Experts of a small language model: 128 experts in each of 11 layers.
Below are experts of layer 5 (counted from 0) of a mixture-of-experts language model. Rows are named router (the router's row for the expert) and show model dimensions 128-255. Each number is 50 + 10 x the weight over its row's rms, rounded and kept within 0 to 99.
After each expert's rows: a language model's description of what the expert responds to. This comes from a sample of Wikipedia text that the model never trained on.

# expert 59
router:30 46 54 49 37 43 55 41 42 46 50 53 50 54 54 50 55 48 51 62 38 36 43 44 59 48 45 49 36 45 48 54 42 42 48 60 53 47 52 39 60 55 55 57 40 47 36 57 55 50 46 50 38 59 58 51 44 51 47 56 45 50 31 46 45 53 52 51 48 47 60 39 50 41 30 40 74 35 55 42 53 40 71 53 56 47 71 55 42 34 51 49 66 54 59 46 37 50 48 54 54 58 64 52 43 30 71 42 35 56 49 50 42 66 57 54 63 49 45 45 61 36 60 48 44 52 48 65
It responds to: Conjunctions and commas joining parallel items in prose, mainly "and", also or, but, including, as in "British and French".

# expert 60
router:61 41 38 37 54 38 63 41 52 31 56 54 49 56 48 66 63 60 48 48 52 59 50 33 46 51 51 50 46 53 43 57 36 40 40 61 47 58 33 50 52 55 50 57 65 41 34 62 53 48 60 63 50 17 44 68 36 55 49 53 56 45 39 65 54 64 57 61 54 50 53 35 32 66 50 38 43 58 56 60 46 46 30 49 53 47 48 63 58 46 44 75 32 51 55 49 41 37 41 48 53 59 63 60 60 41 81 59 39 49 38 36 48 49 42 57 22 56 56 41 32 53 48 53 57 53 48 48
It responds to: Space or quote tokens starting a line or list item, especially before scorer names in football results and before years.

# expert 26
router:37 56 58 43 56 55 61 52 48 50 35 54 50 65 59 57 39 62 70 57 69 55 48 37 30 56 63 49 37 60 55 65 54 49 47 60 62 58 61 59 30 36 54 72 48 63 64 55 49 52 67 56 67 46 41 68 62 42 45 55 66 55 58 53 59 57 62 49 48 42 55 54 58 47 39 47 48 38 52 69 45 58 40 37 50 46 54 41 43 59 57 30 21 63 40 45 70 37 48 37 60 72 43 44 52 29 46 39 55 26 59 50 56 40 54 51 63 33 49 45 34 50 65 49 65 56 33 47
It responds to: The, a, an and other determiners or adjectives after prepositions, mostly in plot or cast summaries, like of the, another, main, German.

# expert 2
router:53 50 37 41 66 47 42 42 44 56 51 34 41 41 28 45 50 63 53 69 51 52 54 62 54 51 49 61 42 49 67 48 59 58 29 53 48 52 41 63 55 44 45 50 46 52 46 37 41 49 38 35 52 55 64 52 46 49 57 29 40 40 53 43 50 43 33 49 62 60 36 29 54 62 60 26 28 58 40 54 54 36 38 60 45 49 53 29 51 49 39 48 53 56 52 51 44 63 45 50 52 46 42 42 35 55 69 52 51 33 56 45 60 68 61 61 58 52 66 50 40 53 62 60 35 41 60 74
It responds to: Words right after is/was/be in a predicate: degree adverbs and participles such as particularly, especially, considered, been, not.

# expert 44
router:46 51 50 50 51 41 35 33 53 32 44 63 51 43 34 52 35 41 58 47 49 35 36 44 78 57 45 62 44 61 38 42 45 46 43 46 49 33 49 63 56 30 56 47 37 57 54 58 52 51 46 36 42 68 48 48 47 58 46 62 56 53 61 63 65 37 47 56 54 24 55 59 25 55 62 51 65 51 44 47 47 45 41 54 55 32 56 45 75 62 63 36 39 65 46 60 51 43 35 53 53 47 46 50 52 60 50 73 51 47 57 50 45 39 43 50 49 49 43 38 54 43 58 36 77 42 56 59
It responds to: Pieces following numbers: unit words like km, kg, mm, million, people, digit-group commas, and endings like the y of seventy.

# expert 15
router:40 43 39 44 47 53 42 40 43 39 64 50 52 62 52 49 47 49 53 57 45 58 35 62 45 49 41 53 47 42 58 53 19 53 40 65 50 67 46 48 56 56 56 52 52 55 40 49 60 52 40 39 38 42 49 57 56 51 56 44 47 49 41 49 46 57 54 45 41 52 44 27 57 49 43 29 59 46 45 76 35 41 89 40 39 70 51 50 52 54 42 48 51 51 45 28 42 54 60 42 56 67 37 54 46 69 52 39 42 55 48 20 58 54 46 52 21 58 57 56 54 47 51 63 58 48 44 36
It responds to: Pipes, semicolons and bullets between header fields in tables and infobox lists, as in "Destinations | Notes", "Title; Director; Cast".

# expert 8
router:53 44 59 36 47 53 61 58 31 37 59 50 59 63 61 55 35 48 52 44 38 57 37 60 60 46 53 48 54 55 38 50 56 45 54 47 61 48 43 39 49 36 46 45 45 47 62 37 50 49 47 37 50 69 36 40 49 40 54 46 40 58 50 44 77 51 48 55 55 33 55 77 32 55 74 46 56 51 42 37 64 40 42 38 46 31 55 58 58 45 57 40 55 49 62 49 51 68 37 70 38 49 37 47 60 58 46 64 47 40 36 64 58 50 56 34 48 40 60 62 54 48 52 48 70 31 64 48
It responds to: Month names after a day number in dates, plus the comma following them and time words like year, week, in sports and event records.

# expert 32
router:44 57 54 51 46 51 38 47 63 40 63 58 51 47 60 49 57 59 48 48 55 52 50 60 56 57 45 40 43 55 53 52 30 62 58 43 50 43 55 58 58 52 62 73 39 39 45 47 31 36 48 60 61 57 41 53 59 51 67 40 48 45 42 43 63 48 67 39 49 52 55 51 59 43 46 55 52 57 40 65 65 34 38 47 62 65 51 30 50 50 33 36 42 33 41 53 71 46 61 57 45 64 72 65 44 47 49 63 57 48 43 36 74 47 47 54 40 48 53 46 46 47 60 37 69 52 60 40
It responds to: Railway and transport words like Railway, line, station, route, plus "the", colons and dashes in station or place infoboxes.

# expert 33
router:51 53 50 55 64 30 45 53 48 50 39 53 38 35 80 49 58 49 48 42 49 40 36 51 49 47 48 69 48 44 57 49 43 67 60 47 54 54 50 36 51 36 48 50 54 58 36 73 55 44 48 52 28 45 46 44 60 58 63 48 56 44 48 49 57 53 46 50 43 37 43 56 52 60 72 46 55 52 43 46 34 45 63 43 57 46 58 38 39 36 58 16 21 56 51 52 53 38 55 39 58 42 68 42 54 52 56 58 53 44 41 48 47 37 39 25 50 49 55 51 49 42 49 61 61 38 51 59
It responds to: Articles and quantifiers such as "a", "the", "any", "high", "two" after prepositions in expository prose, as in "assigning a score".

# expert 63
router:68 75 53 45 54 43 56 69 67 62 36 41 43 38 56 52 51 56 47 44 38 50 60 40 45 66 55 51 57 46 40 47 54 36 69 54 40 46 45 55 31 64 46 58 73 44 38 62 38 49 54 52 56 48 36 50 37 38 50 56 47 69 47 54 54 56 55 62 30 57 54 56 42 44 43 56 50 40 50 44 45 26 31 50 61 57 50 61 54 36 45 70 70 72 38 74 46 41 46 68 45 45 55 71 45 41 47 58 54 63 49 48 42 42 49 49 50 58 68 46 44 47 59 52 30 61 51 42
It responds to: Pieces right after a capital initial inside foreign personal and place names, especially Polish, Slavic and Germanic ones, as in Główny, Gesellius, Giovanna.

# expert 16
router:28 48 60 37 38 56 57 45 51 48 61 49 52 60 49 49 48 57 30 44 36 46 50 40 55 47 57 48 50 63 53 37 48 54 39 43 29 59 53 50 50 50 47 41 54 57 40 33 56 58 39 52 51 61 58 31 45 59 48 58 55 37 50 46 52 69 46 53 69 49 66 42 57 28 42 59 50 45 46 48 49 52 49 66 46 36 74 63 40 57 48 73 61 40 54 53 50 49 45 54 41 77 59 47 36 44 49 51 58 51 54 60 59 64 51 62 39 48 49 61 57 41 42 24 50 58 48 50
It responds to: The word of after University, County, City or King, plus commas and pipes separating places and list items, such as Peterborough, England.